Experts of a small language model.
Size: 8 layers, vocabulary 26891, 59.8M parameters.
Training: a variant of Adam for the experts, 10239 steps.
Below are experts of layer 2 (counted from 0) of a mixture-of-experts language model. Rows are named router (the router's row for the expert), up (a neuron's input weights, with its number), down (a neuron's output weights, with its number) and show model dimensions 0-127. Each number is 128 + 24 x the weight over its row's rms, rounded and kept within 0 to 255. Numbers have three digits each.
After each expert's rows: "mostly gets" lists some tokens that are sent to it at least half of the time; "gets" lists some tokens that make up at least twice as much of what it gets as of all text. This comes from a sample of Wikipedia text that the model never trained on. Tokens count by the router's weight.

# expert 53
router:118135113122159126156147140120078144152108135131158110111148153185121097112098113094090167144149120148109095124117191146163139165151155125135120127148139189115169124101157140141132145130125157137106132105128152106128147175167115095117120132119142143119113131146099166102128083129145152165140111179129165121139160144152106117173112110158129124112154124143103126155116138131136122126139
up0:151107159115110133129130104071123146134148149098153141141139143107167090170112104147146137118113129089121111101166124143168110146140159097117164103181102160127147166156110172108108157165104120148088140169139130160111199095150169142181106126157148118138121115135115133117109136120134115098135142131149128115172144175103153141130108146132093163130167122106128141133130122127126153136107
down0:150142131121162114128147150162116117108096111128114108161186136122194112174159118120124139136119120140098135132113160146133136112117137175151148123131111134158114105104114112102154153084177129131133099074130127141127119114144151180140131127120086108146138142138178106165115123123102125128135146122116132177145144163132121098177123122133133159168118129139112178157095145128109099176156
mostly gets: " Her", " equ", " tax", " aer", " bi", " ge"
gets: "\n", "–", " (", " The", " Her", " My"

# expert 62
router:123183117127152153146120128156077112130140133142109083164118122176136142118048148135119156121140158128089133126119179138166140154131124128112143139142120171143138131102107126133104128111122143114143120122110105048132141138170165075145133118129102133121144136139113111117132086156135127133135117154134120116138135170181144137155147140131110135126122100125103126175138147148118143124167
up0:123109156151128125120125139136175119136115099117138127091122106154123096148115141093102163125171143111186172147096130111137133151142156122147146120145104137113150102141121132157094141149125150136111133204146119103102116104140112186141150086131063117107158156101139126114151091118133145076143139120091111132128169159221131189131142145138132141157119134140117119125136121104107172125120
down0:109132130132144136097125129105146115106152165165165153139091111153077131134161134109144146132086155095116132112146180100152139106164124144142117180131156110115149187111112088114122148101124147154133135161137090139132089091142152155103186133126128130135119119117108129140079098133104124133095107160146100127129124105101150113155165123140151105122104122086135148136185105118129145140108
mostly gets: " and", ", and", " or", "s,", ", but", "a,"
gets: "1", ",", " and", ", and", " or", "s,"

# expert 60
router:142194111144095164140126126157076138113112161106129102128116119108121151105096139136133142148137110082108147077103149144154157140129152148106133159111153145114125145069102140116130154127149132116076123110159132101109119111143137082112110080106102133129128132140112104113114080169120158100105113149152108114126175174119129110141139100152078141100125123098084122205140138095158172135152
up0:125150096130146172136103112138166127115178160116094132101144092128105100098131108191100144114143117106139119130125119166146153154142124146168143136123095143125130116119171088097112126165091140130149120109126155101124139157129072109133147069135114113114135094093086157123090098130142119150131120117120163131120122147097137129097137106120043129119113107138112129113123125132084149119137
down0:087136136144163167172143177157166132097129114127093151124120133128143163141131126136161132104137087109115096157148115151172134100103148140158093142163144117079127119084154107119100149142134127141145145136104144132105124119107107154135144102138088151137108143133145096128123133139120146164104132104127121144098086127100106162099083139101118116130120133133123112165119128144110162122145
mostly gets: " also", " to be", " have", " had", "'s", " would"
gets: " to", "'s", " would", "ed to", " that", " to be"

# expert 56
router:101178112142136171134137139139080135141125155124138102162132148124126106155077142142101173138139128124078105109126188129167152165140163100116127121136153195113128155105124125112122148119152160108120128112118127079124112150174171051141114085140119143122115131138113120129106089146132132103150123153129121126136160111145141147145130121152144139130133113120096139155147161149132172136171
up0:123142133137120129122089113123159104125156112133124131158137150127131141124086164143162131098072135125122176111099110200158116142151086128169142144107088132138136117132089138098129095118149165154132168132127165102128126135155139079117139188131144151140117137115166125145133124115096124099123126127122128095128127161131157137167124154120123133131138099141081165095129116123160124105156
down0:107100070121141156107104100096094165107183151133084119103127155141130107116127143124107137118160119147123104095165072135137080133148128141163101123137108135158119174086174086090120124104153083110125137129144114125140144114150140111114153130097118121136119156134121103136078104133105127138118103127124105119142142181139144138108157125144122126067113154124160120164135169136121121113070
mostly gets: ") and", "a and", " •", "s and", "ia and", "), and"
gets: " and", " |", " –", ".", ", and", ","

# expert 38
router:145160110110139137201147142135126161141149129123166067136140144113083138133105161154132171110150107136099107092118174109152139155093101129144142105148097183144154118107114093138075113125129156143093138097144158073147100111190128105118138132151114148146100142129115177143129100147150115136142154155133110193125147102153132145145131112118134167126138086123100140158169172156123175136139
up0:119128132148105163136131147151106116157140163127084124138133087139149121130140151120124148159167164110101120112169116159097177148124105110188085132121131149108157148113103136053170098138109118143155116135090146121132081137157103146112108125138136136126139153127171123120123144129105141131152054125141171170105127066131134118105121118112141106167121168089145156112111149108099132143107
down0:135114134113150147134149124113120131100127091141095081127149131178141165184155138127174121123144120135141132104137147202087139118106109108140123175169140119115167114105110139118112159158099093139125140110168154151126098109131102115128135147107135123115157099175112177128141163118135143125146125160136122125111096096139131110135141132153139122149124158115173136170140119113158137127116
mostly gets: " June ", " March ", " October ", " May ", " November ", " km"
gets: "–", "| ", ", ", " | ", " (age ", " May "

# expert 34
router:129161116173136144164102171173111146131132186121131061130125138167117133109068125143101137140157163101102153115092156138141157133118147128131094123127158163131131142090111147125132125138105164142099121129166170118118121138152141093131112116125127146133126124120110143142113073145133135129132147157144101114109147141103152119116118139118129109120139101092111122161149164140107155148131
up0:102141137118106142098165102152129119117122134103112127116141115103123145121164138143127142131123139159134110141152104163148124122137116200116105098118118112145111159128130098114127106118153134120121115171121135060139119125111083129088109139142090135148124148057114133160133139152080107129126085146153111118099120116125120120152120153154139115164118117129126127157115117077106128171150
down0:126128107095131081135134117149118131124169129090087133163161132118103202145149171132132123135118136076092141135147134167132129149112140107134145151109118113116143137116141110157148105132110125185115140151126130125151090162128122121143123138137122114163124129097116126118128150159109116102139140135097074123143139143144103126105073122141142158161135136146121139127143095130108071146098
mostly gets: " won the", "Personal information", " % |", "| Pos | Team", " | Pld | W", " |  | C"
gets: " |", "2", " for the", " for", ":", "|"

# expert 52
router:129142145113139150147125097101109098099125156129137123145095130139134148131116118104128146121134151119093131109131149124131111148168134110146146140136148219144129136136135122129153141143141153134085153155109125130103162121137145099088091126148122121111111178147132122128079088162154169098134089122131134087113151119154164157171139148128114158132155149096083094173130101131136147126134
up0:179085130153121107137151191094110136160144135140151111111136058084131103163112112145070152124118146103068116127137125128143150126106103124135128103113081171121151119123091087125083149103115125102158154132152114085125133105133122105156146139152170157132165126145116149137125149158128144132129107153169157146157139109134124096151152140125120127148135130121119163155142149092127094125144
down0:084142127132179116107140162130149156152139148117094133170093112139148121120078141131131143123156145143107120117119129102100089122126107106121121098150118124179162173073158127142106145109131094092052156087157141125142147130131153073146115133151148110152139151147138140115111146119174136098113132192145118163146120133138146120100108097136131137113159130111140145118146186123117120123084
mostly gets: "d", "ch", "gh", "hr", "g", "b"
gets: "d", "b", "ed", "ch", "s", "t"

# expert 61
router:110146102158139120164154107140115130128070163146126105136138111126124136136130124099113125148166150109060143113122149147117124155116127118150114129108137131106091107110122133158147106154154147117110107156115143091100156129146129130124091096166150143155126114134107109138087084193115138115131123144116123096117182127137153131141162111131133116097170150136045122154138150130149139140131
up0:152130126132124103132150180074132149137160138061087139124081128136123141122054115152130084168137153155127199119124135153103125141153122148142124144155125149164142149140167145152127156123143124139141092153119128146168110116141152112121134132140125085103132144106145161122132147153117125154123160146095109132114145103108137144103163140159115169113156133145104141131134113174135154092133
down0:128094081103163134145124149141156112150079072168105150117123167163110114136170089121114162137152167109131093132168121125133139144169091122131090087129080153128120094123146115131135134074121110120086121134098158123127066089092071118161153099086121135143176127136158156138121144108150136110152146117121117098126162123116138167142134142140083146118144102131109119135127114119121136153129
mostly gets: "ated", "ating", "ized", " him", "ified", "ited"
gets: "ing", "ed", "ated", "ating", " out", "ate"

# expert 39
router:130151119127104118155126140109105169135090127137113107129150178146132106113090161146108165129127156133128158142112154157161182178105122137132139119114138172104150113114117136127113115139134156092129122118129165083128127150159101109134137132159119126114137153147144156106136115113146119073113127171139133139121138156141110118156129108120141163114155101134084153178169156139097119124132
up0:135147143130100121128125139111128087070104120109195129155158120132176115164118132130115148147155155121138143095083098149167129164103132138127111204114113142189099126121122153194091142119122144153137135127121148126138110114148124121083080156148123133125119156156134135128124132112131116091111128128098120099133167140147143102112123125158124150145113125129080135126124130076139126086098
down0:122099119058125125111144078144101148149118113165167154123128138110118137125090096092122103087142123151144063160083161159152134108168119098116115151140168125156146113080157155080107155155126110108116138105146094122115121096104154119103169153142149124167139128116136111104115142142113098151143117129105134120149102124138114134130161136128164135118115118136133108113126165175154108071111
mostly gets: " H", " W", " Sc", " B", " Br", " n"
gets: " H", " W", " B", " C", " (", " M"

# expert 12
router:143189099126119137141117118147124158156098138123147103146145144149155121110111129121114127155126138084092179103090171141142183150107103130111126152103126123129122113107108137115156119134152150120105141131143126077118155125152138115130119084128166127129106105118105133126110087181146149133119131173122107128139140144137130080150157135141106108108194113097112125167159136116118162127151
up0:118143138133124166126140166080090105134149133115124095095135130153119141130146138084189144103150153111141136116141155125168101150102135134158135174124152150101107157145138130128121123111131164136126183157179111135132139099147125119177077164127154138109146163136079118101110163141090156113164175151116133133132138124133110157144129119115167153106070160071136163169140124098126122130129
down0:156152135146098129124116154062108096085140174136135166130131124151156143122114055111160107184148158143155147177143137126106149132138110120147156095127123186116176087089142099135140128119103117180117157153141144159131124098134129114126145148122121117144110143158084101167147141100133110120145135100105103116115106087153119137125111094122124144149114139133123158110103129119098124146098
mostly gets: " of the", " of a", " his", " new", "ing the", "ed the"
gets: " of the", " the", " in the", " of", " his", " their"

# expert 5
router:150190125147122145141130142152084130116123157152119128130107115156121159142069131155129137108171146121084158094094160094147125155144144129135143126156134138139135149091087106145081144100134143097107161105150120061121118102174137088133120108133132150143165153141100110134133068157139116134129116147160114125146170152146142145145165131153102134141137132133092112172150168133142141128167
up0:086158114145138124112132090117122106126120094152136073140168137133112123139139109128075122111116094089145131131069152134142110133129138102135135140104108129116146149083157122141127094129135109158138181166134121096135097182119068149109104118121133135090159129135130156098097184154146109115142157107152126134119169094169116142164109137139108131108134132112145113144143096138128114123158
down0:125116092125098092133129064129120113130137103104128132108162169138099136158129087128106140132134136118102139123113142155116145146171051123125074116125113151121131130144120118116142121086111127139167152121125153118127169167093109137087125073148135094139165108090101161162156104126159094163137092131094042097131139128149171124156117184136142131134139079114152131164129092116150157122164
mostly gets: " and", " or", "s and", " &", " and ", "ing and"
gets: " and", ",", " or", " &", ", and", " and "

# expert 11
router:145173091141171166155144126118086135116119140127125093131118123114107086106110150130097147106108107140098130155122180115157123176149159127132111129136138179115117092092152115164125155147138176110120141150138120098116120130161108117122149097147090102121111123139107160093114105127145167102098138127131127125122146125133155145159113102154133125106154131114109128160120151131148116135154
up0:151108073128103121136151135105148158113159136147077144097126134130099115126126108133121064109102170120127131142128130128125119154097094166135157130132126091104117099108146119080137109142158120147137102122103142097102093145190081150106118159139157129130102138137164141150122136164147113139168104150151086121148071116132097146117109120130148169101153189134101122131148159141157126107141
down0:110089122154114181120103105094073098131132107088140153088125103129120109135169169155107142146094101127117132099121152121112135144104144129149162089152101148120123119145117135127150124121131113151136132150115140129129100150133138124190119151120139079167115137074130179138098120128132131118151095118103114143131147094115125168140113110140084124143168127103148149128106134127174143117135
mostly gets: " him.", " them.", " it.", " There", " Constable", " time."
gets: ".", " The", " He", " JP", "s.", "ed."

# expert 35
router:104149091144147136134128136121130106120128150109119096155124084137150125143118107115111122154162122144127130119148142116156099152138122111129136137168109136137151124112132118141157106131117164088083138151152134119116114091159162080123132149158153095145111119129103177104108088135107113138130120147137151146163129135131164152133136122122119089096156111109109149160136169097142109121118
up0:108141134087124113140129124105084138109119106082123128133128124161099132152112123096142101111117128088125171120135145128145137132131156182151150101147122152052082154132139118143093121158151119118142132151146159133170138140110115130090108070152106153127126126131143144096118139136117201107160191153120112090123142114145107157150082091134117118140126133130118149103085179124111154108136
down0:158160124111147133137111126102084106129081128127173169143161160127130170126141187115086124114128097159133132114168145094119143156106141121147130168108142102138114133123120137109123138110139103178125136141109169103106115130093088127116126124102080130156187129114131110126137110091088139169149115159176092111151095133112137132130139107179189127207119134130138149129161111106124161119157
mostly gets: "ear", "ex", " ft ", "sych", "ac", "oc"
gets: ".", "ac", "ic", "ir", "ul", "un"

# expert 58
router:143148126144164119160124116122111103132124146114141095149132138117122115136074105098079120122168136097079120143077189142151117141104153140121120109128149154120123130097100127157095132132120199169112148098156145088119121164154118095106120124160148132121147122096076143108124098162143159140128119145121130120112152119155118147146144143135080100126109116102124126176188173123107156125163
up0:151162124134113148170122101117165104122153108164108092131130170122131145157153138122125107121132154112126136094211118141110125130080137157131119127078125136167104172084111120117135142089142120150134108123114108125102167141150165122148095165112106092114167077144121121091135133134132093096179142138094100118149152115126110130176158131142132184134100111138106150119140082170159165168129
down0:067143155125179109133157123101119128115122160116125097110105141165153139141106133094140164131111132145150113125121118159169107136116122116101169169093101132165133126108110064112099132069119128118157125124122091111142130102123119104161099159091122108177172089104162095121143125144102084112136121107116101181155118121094111155086150114167113145119136141152200089128117089104123130126136
mostly gets: " song", " film", "| Party", " game", " round", " singles"
gets: "\n", "\n\n", "| ", " film", " are", "| Party"

# expert 43
router:155164093132105162175145117130124105105117157127119107162151106135131128085112134150136154139145146089062135097078151149145140141127159128134108140137140158115123128072101127140115118105135130130093132133143109095104116120164122121132128096128120142133135126142113142106090075158133146086132108158156104144126185141121154111145162081165069123112113134100072107171154161105122167129123
up0:094129183107131143140133129089146077134112117080166130154110138084121165088128126139135134134119124099116115132150153105131145148168127149133106100085129112126111139089098114173120119117115114169122110122120125093132114152126144132108081177140102152104148136133157123115108129142127125131115130133134122066128152117197144155159128108159155106131131116089071145186144130116135134151131
down0:109127124138156146158120136084136159096139114184111123104126094125138087126131111124171110117124106128134118163132129127100139135126102131120123147153141129132137103138074145096162167096126126106096141129120111100121108131127144143131064166102138123151119134125123104113125117174111143156126156115130149155170128142122108163118120130160160145177137121137088176139128155128138117111173
mostly gets: " was", " is", " were", " also", " are", " it"
gets: "ly", " was", " is", " were", " are", " being"

# expert 36
router:104131108143175151151106129125093121124109129133127107149150133107148115109089120145140169120105115107079132105109155100154148188135132141129134127130120178110112116133147118130107131133149146113115104134094133084120143132147171090138138104134098144124102132126109137136093107174130177093128131141109136127122160141158150154140134063124111120127171115115079111189121135126149160109155
up3:148145175137131145103150114129141099100106152163133160128150168112186107134092095125082100144157127118109100127115140142137119124144105137112133158189144159108102164126136157109157115137138084092143107112126113115121147145153126113075118136163138095147116123134106100117093143116098112114097118115145115136156134126123140123118111157115144177100128132137115090170161107135124123130133
down3:095115133099155112140120143154139133130119127106095099118082096130146103113100157142155120119129080161134142092107127119143172151163108099154150110147158138129140112112123130131135138150117085139107131145139106122129133151107146116124151119140118133093096164126129150152135120122142152147090143196140119154113146103109170127132122127159119179116120106114157111112148128089114109112107
mostly gets: "}", "ics", ")", "ers", "ians", "man"
gets: "er", ")", "s", "\"", "ers", "es"

# expert 22
router:101112147128109112163131102106091139130110131101117125115149122145121098144144150097098140127154176120107150103130109102151183164119122139114170112138140159169104112118132161152144109139101149112131084173146107133116134152119116085121138121121136165085142145147115143111092108176180163111102125120100155143146108153143128137186133133105112072129131133108081121145111171119145125163140
up0:155174123170143113154124143147106145137109106097126110161138122141150143117130173123122149121123158144125122150119130159135129174165140104159113130109133117132144121110150078119123088148119125161125139109135115115104108111127106130217088172152084107140115092169139125128140094135173131122107149132167175113141139120112121089118155146099123110115177121162146151158140151146157132080152
down0:143150112121152133175140164132158123140089076136162136116104128148122102120111149158111153114116152114118118119114105129090128132102127091087100119131167151105131065133114089137116108090131119116163155083094159137136124160146091134109120131136138111157131154140148107137128108116123100142083129136111058093146114105115136162158090158123164107150126144089144124142107108101158126175144
mostly gets: "ge", "l", "te", "me", "fl", "st"
gets: "l", "st", "le", "et", "n", "t"

# expert 20
router:136146107127138158160172129169123126117104152147152074173108129102107158159099135144116116136132106127119105123101161123161147150111146128132133142117106194122126145113120125164122108089165136126114133127106145084118088157153130068136135088153115136113119122136100157084123110131119120087154126130091136123168169125155109121142156113149134129132140161111094124168134137167149145126193
up3:153118107158158146134116126138115113123119102099094115151158100085140115160129082096129111161093171103127111170124145142120122109119114112124167179140118140110113146151129153126127141181133085185125121127166177131152117119118145161104133141134126101133146150121120104102085113107120157113095184135114127177135074134143134158131134116107102130079146103116153114151124116136087128135156
down3:134142131137119126140132130125189141129121131159189139143099093107187126105157116131142132118154131127201104177150154129122095129071127140110176121074098176112141133118130158146102149168126152135113103094119118112115135123107103107099143112138137165140153137130180092130156124152115108085169112112128138100131112100087142140081132115131128118113160121115140132124103164166132132110113
mostly gets: "s.", "ing.", "es.", "ers.", "ation.", "ed."
gets: ".", ").", "s.", "!", "a.", "?"

# expert 13
router:157177132144126148211153129151117135114132144112131092173136122102114112099082129145152168156102114104096132107104179122151152167141131143121104148124146157141136153128114127148140109115130147095144113088106125110113144119166159094143159112128102134126117129136119125108109115144133147075119130141151129125128203130153139132143158087168122124139134136148096139148133171181099170128111
up0:142154080103131134124111116082135138112112107153146122155108114096094117125157189172134150140126110115109111151114172134124118158134078165158131106098105141120124137117092113131146123124116153138141163149118101118111124084123115130158137173147162062146093137148106160143140137108123135137115076127148076132159109117094118124127116127139132142079148130145173154153163120128102151147127
down0:153122148101158129109134106122121121083127101130116114133098158103139169150117134156134108136162126125163119170121116123123095148103118124149118161099103052132116133127122136149153115172159123139114094168114113099162155114156124165110112113118113098120088136147133139128154095143133107084131133150136133106090117135155161111111164129137150115114127105085070182108163111135111119163093
mostly gets: ", which", " that the", " which", " while", " said", " called"
gets: " that", " that the", " said", ", the", ",", ", which"

# expert 21
router:146168115128097136111127145166092163128080148104114095141109137137122131141072132167100124152116122068096148081099164135155179162121123112121145139112121140149143162089108123092136111117149148109139134100150144102124143118155168066120109081121125128136107122127076152103132079151146159135113127147148084107135148179113154123165165121152113133119141130124082142151129150137118143121176
up3:124122153112188086147114120121139125149140135165120097158159095079134194140140134128150139093113142135115177106111135145123134142100152091134069137151137169088117127155084138117138120156118111142102130092181105113130082164145129139171149115133115131102152093145135117132113135126106105101147129112114173097162140125139101146112140139141141130177133147111078158126153159160164132113153
down3:119142148118184103109105190090105105155148139151172143150125081107123101108110109118107127125149116128138135070155126130150142106100122108120117111145157134135132123088114119143132136110081135092114164084157111099116151144117143103157157088140135137109115148109157091123148103123123135141152140152138137090121130150110135168140122116122121112166113166128129168151111134118123142117119
mostly gets: " to", " to the", " by", " from", " from the", " with"
gets: " of", " from", " to", " by", " from the", " of the"

# expert 45
router:158136155150126124133125158102123166136129119116089094110124121117145122124048128152133159133113163117098141156092124117161120160104110141140147127067133188102110112088130119126128145117098119115099124154132112101118107144165133070131139147158145155146124103134127140121115101135110152123118104148123126116138172159129128182140149124133174124123151085124086140145138153145159144086155
up0:135154140128107118123086109127127121159126171169147149110145175106170156114095146136133167101121120157153114106114155181120141096143137159118099110173170131153160127157163140102115133107125143103111151150100165139097164123133125125134077115117121063115120101172124097086162096133129145146158114115163111090140145154145115141119138126128116155124117182153114116124108155101149152174107
down0:154127124167181142087090098114128101161120083084140100101164151101103104138078181139100114134142141112126143136117130090111100106111105108114121126132136111137142113128108104116152128096088132116112155152144087079119158108152106130136100099108140092111097119116096176096167094137145128141129135108143081125124150137157172121136169118142137122127133142136102147127106139153151154142131
mostly gets: "-", "′", "'", "s'", "on", "ians"
gets: "-", "on", "'", " ", ":", "a"

# expert 54
router:118175105133106155166124140132104163130102153124146084141126152145132115088099142120120127126135152080108148083094159137168165165123152123102118137114152177147140134122138125115150116128141162138131115122128167134124144132154158087116122092114151111126096133130069132110140090172126172124126145164122119135137151130180130128150112096153124133139136112098087130142135145130105155133169
up0:158121114131145074100133133127126147142187118162112088074160097115109125144136157148130118117122101144110032125157113145125138108102139079147145101125118146108132167064126120137117118132142130154107136143125139062126097144169099151114128158166158118118153146125147154125097107107129127156059083126146109113104110121185133162140110185061152092136161095115127115128109143146126104126133
down0:105150140108136144130094166158148121126142143105062096171143091126124162137152117103154122157162144106172159104089123115128097130116108127113160101160145090133137138123147154135149154106114151160088158135142145171151111140101169138161126159144124143149129096108174157071085158141134133136155145122119127123149153133143131125128115143145121108133079087112126148163134125110157140158112
mostly gets: " United States", " under", " University of", "- List of", " member of the", " won the"
gets: " of the", " in", " in the", " of", " |", "|  |"

# expert 59
router:161149115115108132143126155158136150134124155142128097167135126120105136095079122125106173116160119099098129138095210138205130173127099124131132095159126145152123130094098103115106116144102142145113180118132141059125137111157129141137111115113133110119131149125119155138137123122131135106133145157138158155155157112117123141153156105123122165146146107139088156177162165143112154123159
up3:129149103135126111142114134108118108082106141133148153097148140115109171161179128112105100084136098131097110127125141134143166177091156113130090123166160159075161128190162132138140130124113144182122136103094148126100143164182172118117128149130140139164077122134116134158137114179124134116166127114079123099172108144111090119081099159133151113119102135166160115101090072123165160172105
down3:162089096152103162141100090150074142148147144123105136135139138111093124124129124114112138129120168135095126127121133070112151098171117099163130125128109132143109122124173199106163161109126141138088137132102163120160128125118127140148114153135114097117124148171137172140117064128178107172153146118109115108157107094119142072127116125151108144108130067109139169107136135110111082104100
mostly gets: "- ", " \"", "″N ", "- Coordinates: ", "% | ", " about "
gets: " ", ": ", "- ", "| ", " (", "″N "

# expert 44
router:158151115094095151156130144123096166182105147128129110114135139144161151157099131112123167148119126126141128082112126155176155214133123128113123145088106175140144171120131126157137127149145169124157153153124128085105160186145134050121128080118140128137128114138113137143150102148134115117114104150129111116144108150187146108152127139113139124128130148102094137146131130125157139114186
up0:124203139096085162124146099127133110145130120160155145122103101098121107153126110154146126093146135147084153117100110112140142109105141131138126103082170154099118151073161125132137110118124117103118176117138115124172131093147095135135178147122082180132135126116154124118146083128095098130072110092120131147165120139124117113117134126139112105123118083116114131119156159130135110082161
down0:124120118102118105169188161100132104119159118095110135111180127182109061105123080144162118178117115136144106098103098135128085078129133137097089148135151105145113139129127184141170155159105124091144161144077137098125109176135113135125157126122097154130116126142170153140114112135147124117127158149133136099130169131087112103111141136137118140118152106147121169101154145163090152080115
mostly gets: "ab", " at the", " on the", " In the", " per", " de"
gets: "ab", " in", " in the", " on the", " at the", " of"

# expert 50
router:132176086105103167167148152104104126139108117118122087146137122127108131109109133141118150107138116139117105158097174113170119179140153123133127112142128173130161136072139123090124112091111142138079145061133126071121118135160145095149153112132081115124090145119101156108157090157137121126124122145123108159140159116156138156159155136150126126113137101139091137156139160148112140136134
up0:106136149151103147169105152160138111124119129142152142105109171130157150130124162163160193134166127103102139155105093172113149119128119127138108152126117180121127151123124110130136144075137164102150142151134109103094087138130117155129153117142108105152106111161120099131098113112116159151096137137094107107112168115151118155121105144113105078115149106105114119150154125115081179113141
down0:084148149141165169089164126137139102129162128157134127112152136087115130126166134100151095102120125116141084145086125169089102142137111125149148125132123114116046123111126147143101124122118120117165089142131121102155103157112146184123129116137127155151120137119143125093097146149161130130158157133122101142131072139090143083136094096130171089150123117189144089133119111157101114161127
mostly gets: " in ", " In ", " July ", "In ", " October ", " September "
gets: ", ", " in ", "| ", " | ", "- ", " In "

# expert 47
router:125157119083119142136130133141071143151116113127138102143133152156153102091106116110088132131087131147108124108126182133131118129135131131109133126139128146108160101090124129140136137088156118124098137124100157076134129131180147061138158139132114128116116144121105145115146110135132115137137120166140135136158158138135095112144165123165122128124163140113075126152141165166080132133175
up0:110128152107170137112155163098107107149197129161128099157128122061146118116106081121123180130133082102155134153136151092109102157173153126115163142171147128141168139098167139188104111124111113096140153133145120114144146075126128058131123135184110134107121114145088170140070129163125134123097118140076164140127139146148133126127167122183072123122121162154084103118132166159167121139114
down0:118125137178106141132113084112104076133113160142119118080146167145074109117111110100124158136133143125142060171151113147114107197129118089115125123141114127097160091141111116144112108159112115161112123162119114155141141127135072166084124106123154107106144134135139135117115104120140153088131142116115075167108102112139086120147161132133146071107150127144169133146132130155180072125095
mostly gets: " her", " Her", " his", " His", " my", " and his"
gets: "1", " his", "2", " her", "\n", " (aged "

# expert 29
router:130169106125155149167122123145113121118123145165134076165107146170139137116086113069098117103125139101120122113141183126172168170110127134111125134136108183118124174085110167144128128117115133148103147099113147069146143153165163069131128106143107120132124126097104149113111106164136130113148127165137110114164158155148132107154148136128106122152133114117087089158186129137132124155134
up0:145091147116111073126120128158098148119128067151169084144107155120132182103102083121108119068107145111151083116120169138143135134101132096087096154157140153111129118143143129113133150122152191140142125156137133098134109137127132138146103143070151163100126129143143152148147120160154133139155116183107126123156108125124126140146160142167098164178145138077131162141112168141111103139149
down0:138131136094154136149145120150124133127157156103129137131107083131130111141146118104121110138138124127108139130113150123141114099148144102121100146126116127120137141138118163089140112149160153112127102128109089099153129102133116093115101152124078102142122169150200151149128117159112145094145130120125084137107117080150143147130118143129103105149131137148131163140131090133093121141159
mostly gets: "29", "10", "13", "12", "11", "14"
gets: "2", "1", "3", "4", "6", "5"

# expert 30
router:094155087118105170132132142143130137138125159120130104111136129134113129129100141127138134106134127086101165137131151097166129159118102106165133144151138146140151120110124110119129132113135130134105123116185145068136119101168128122147087114145098114130101130144100145133127110163150139098124133158151152180123152113130190155142161117127127171139126117129069143165169159153125128135121
up0:104141095130107162126159092112144118154153194103151102107174099150118155167129169112135149156111108106133142103144104146126146130123128125099132108134136150141146112109192133166122136158144103138114131151107068151148145136093169106121142134196111097102147122118147132098099111163126132134069117126114125145161111124123091139117168137123148100080128131038134142118109126147129143108134
down0:105145111172129153118137126146141119099137122098168149156152117152129089149160079148088164126097094109101133169065129111126137148128121134105113133133131159117165087100117162102113134140133099155130100160145145125142100110141111144173111131125133125129143104162154132150186155147121122147124115119107089109163101132121158145097126111132114158123066134148142118102133136129122104133140
mostly gets: "°", "; ", " sh", "% | ", " / (", "%) | "
gets: " | ", "; ", " ", "°", " (", " s"

# expert 26
router:131149154121125133135138133174100159111135138122119094175121133143114140098096133124127111112143088108074131135079175153179167165134147149119130113138127181131143148120115146139124148127127142118148127076152137093123130129163125142138145121122111120123119144142113155103123121160136153110145136142146142128137186134117141112139152073181096114151143150117092116164157156145128127129177
up3:158127117112129117143098127112144133133146081115123114161137137153161174130113107104112137121148155074111153152116151115100122169126108157176102113119150117141078115144123103141126150124115164160093114131084081108119114154149139122125101117125147126137160104134125153126166107148138166101126117157132159121136087146128109162154128125123106125132135149124126167159118143124124121132133
down3:143136148113074065104112116109093110159098100152170152121085152113109117064108179148123112170162123166100161124126127119159128118122100119124114095099159172149109122152128112115141157134119099147140133142145161148116141141134089118141076118131125124090130148121105163130128130109152132144086129122121166104131105135172090111137150112125117130179129132083146128136096145139122103138132
mostly gets: "\n\n", " \"", " $", "==See also==", ", \"", "\" ("
gets: "\n\n", "\n", "===", "==", "=", " \""